From a checkpoint of a small mixture-of-experts model trained on Wikipedia: a variant of SOAP for the experts.
Below are experts of layer 3 (counted from 0) of a mixture-of-experts language model. Rows are named gate (a neuron's input weights, with its number), up (a neuron's input weights, with its number) and show model dimensions 0-31. Each number is 50 + 15 x the weight over its row's rms, rounded and kept within 0 to 99.
Before each expert's rows: a language model's description of what the expert responds to; "comes after" lists some tokens at least twice as common just before its tokens as in all text. This comes from a sample of Wikipedia text that the model never trained on. Tokens count by the router's weight.

# expert 12
What it handles: Digits and numeric cells in sports, election and astronomy tables, plus semicolons in number lists, as in 0, 29;, Votes, ±%.
comes after: " |", "|", ";", " -", "°", "\n "
gate0:44 64 57 50 46 49 47 57 50 54 44 41 61 54 62 35 45 62 51 51 37 26 28 58 50 57 60 59 21 70 80 66
up0:95 22 66 21 56 46 61 52 58 52 33 42 64 44 36 41 36 51 55 35 51 55 64 38 64 71 50 59 66 59 55 44
gate1:51 40 60 30 50 65 62 59 41 48 50 48 52 24 35 48 31 77 44 50 67 52 58 69 77 52 36 63 48 39 33 48
up1:62 15 40 69 57 45 50 56 32 34 50 47 55 36 51 39 25 50 59 41 57 23 59 40 52 45 43 57 35 44 44 70

# expert 5
What it handles: Articles after prepositions or starting sentences, mostly the, a, an, The, including "The" opening a new paragraph.
comes after: " of", " in", " to", " for", " as", " at"
gate0:53 33 41 51 45 47 45 48 51 52 51 49 56 48 23 45 53 52 33 48 47 87 60 27 19 45 44 44 68 63 57 46
up0:21 27 95 40 58 84 35 44 52 47 48 23 45 56 49 43 26 38 25 52 44 71 46 54 44 36 56 36 54 45 53 65
gate1:58 56 38 53 64 33 62 62 56 58 49 50 33 37 49 53 20 68 54 34 44 50 12 60 46 58 63 41 35 44 56 64
up1:58 36 51 53 46 67 64 49 79 53 58 73 54 34 45 70 44 48 74 58 67 16 16 35 55 52 29 43 52 54 36 52

# expert 3
What it handles: Everyday content words in narrative prose, often plot summaries, such as head, part, hand, met, role, boards, lead.
comes after: " a", " the", " to", " and", " his", "'s"
gate0:51 31 81 64 63 61 34 32 69 43 73 32 40 41 53 26 38 28 56 47 60 88 34 54 40 47 54 52 46 49 42 68
up0:30 45 39 40 56 55 78 54 56 54 58 62 48 44 46 49 54 66 71 65 57 58 50 50 47 33 52 20 26 14 24 30
gate1:48 50 61 48 49 32 68 57 59 44 46 56 58 67 34 44 20 50 57 49 53 25 51 43 50 52 64 47 53 55 52 51
up1:64 53 62 64 64 39 36 63 68 44 71 22 57 72 42 60 56 46 39 20 67 66 38 54 41 71 31 60 63 40 51 44

# expert 8
What it handles: Closing quotation marks after titles or glosses, plus word-final plural endings and proper-noun endings, as in ”, ', -ers, Kingdom.
comes after: " the", " The", "The", " United", "'s", "="
gate0:48 59 55 33 57 67 52 40 15 60 55 56 68 35 33 81 52 56 31 86 73 50 35 50 54 49 42 46 37 85 22 20
up0:45 38 31 37 51 12 66 47 59 49 62 46 48 69 49 27 53 51 34 49 33 46 50 48 36 56 25 50 43 55 47 41
gate1:43 48 59 38 62 50 62 52 40 40 44 55 40 59 11 54 46 57 51 42 46 27 59 57 57 39 56 47 54 21 29 32
up1:55 26 54 60 30 68 81 50 61 52 40 53 80 57 40 41 43 24 41 80 55 49 56 47 48 42 32 60 64 53 43 47

# expert 13
What it handles: Commas attached to word endings, such as s, and e, and leading hyphens of list items in taxonomies and bibliographies.
comes after: "\n", " January", "In", "\n ", " June", " September"
gate0:50 41 75 63 27 44 49 58 32 52 32 37 49 89 64 50 58 51 50 27 69 69 16 50 50 46 37 52 47 66 20 72
up0:48 67 42 68 39 40 54 57 39 50 37 45 50 50 48 61 49 77 55 61 49 51 58 45 58 47 62 56 72 52 89 43
gate1:36 45 72 65 55 27 58 50 40 46 58 57 59 51 60 43 66 57 34 72 46 40 60 58 53 47 57 27 32 32 54 74
up1:23 30 66 41 36 56 39 45 48 52 44 46 61 47 52 46 44 70 39 31 43 78 48 50 49 55 34 55 37 60 28 48

# expert 9
What it handles: Line breaks ending list items or infobox fields, table pipe characters, and sentence-final periods, as in years. and time.
comes after: "\n", " |", ".", " =", " ==", "==="
gate0:30 38 71 41 43 26 52 50 30 44 67 74 62 46 22 52 49 39 40 22 60 62 73 51 67 50 50 44 36 33 65 57
up0:47 68 66 55 31 65 78 48 28 48 71 70 50 34 39 55 63 38 55 67 86 49 71 52 47 51 34 59 49 46 44 63
gate1:67 39 25 49 64 38 47 50 53 51 45 25 72 43 37 44 51 47 45 44 42 41 31 45 51 52 47 45 80 37 61 40
up1:50 56 38 80 71 25 37 44 42 55 38 54 59 60 64 34 49 77 51 36 29 44 41 53 51 54 52 54 64 54 57 59

# expert 1
What it handles: Values and labels in infobox-style "Label: value" lists, such as measurements, coordinates, years and credits, e.g. °N, ft), Education:.
comes after: "-", "|", ":", " /", " •", "s:"
gate0:73 44 88 68 69 35 48 64 30 56 64 55 47 49 28 53 59 52 78 54 31 51 57 58 51 43 50 48 38 79 54 40
up0:31 72 38 55 68 39 55 49 60 53 38 41 42 46 61 41 56 50 49 42 62 52 45 58 56 51 53 50 38 44 52 46
gate1:54 56 49 38 51 56 40 59 52 56 52 56 32 46 55 49 77 36 60 41 53 73 78 57 48 50 52 26 47 50 61 53
up1:52 72 42 46 39 60 42 63 43 54 77 56 61 46 45 75 75 27 58 61 45 48 58 52 44 52 49 49 66 45 42 44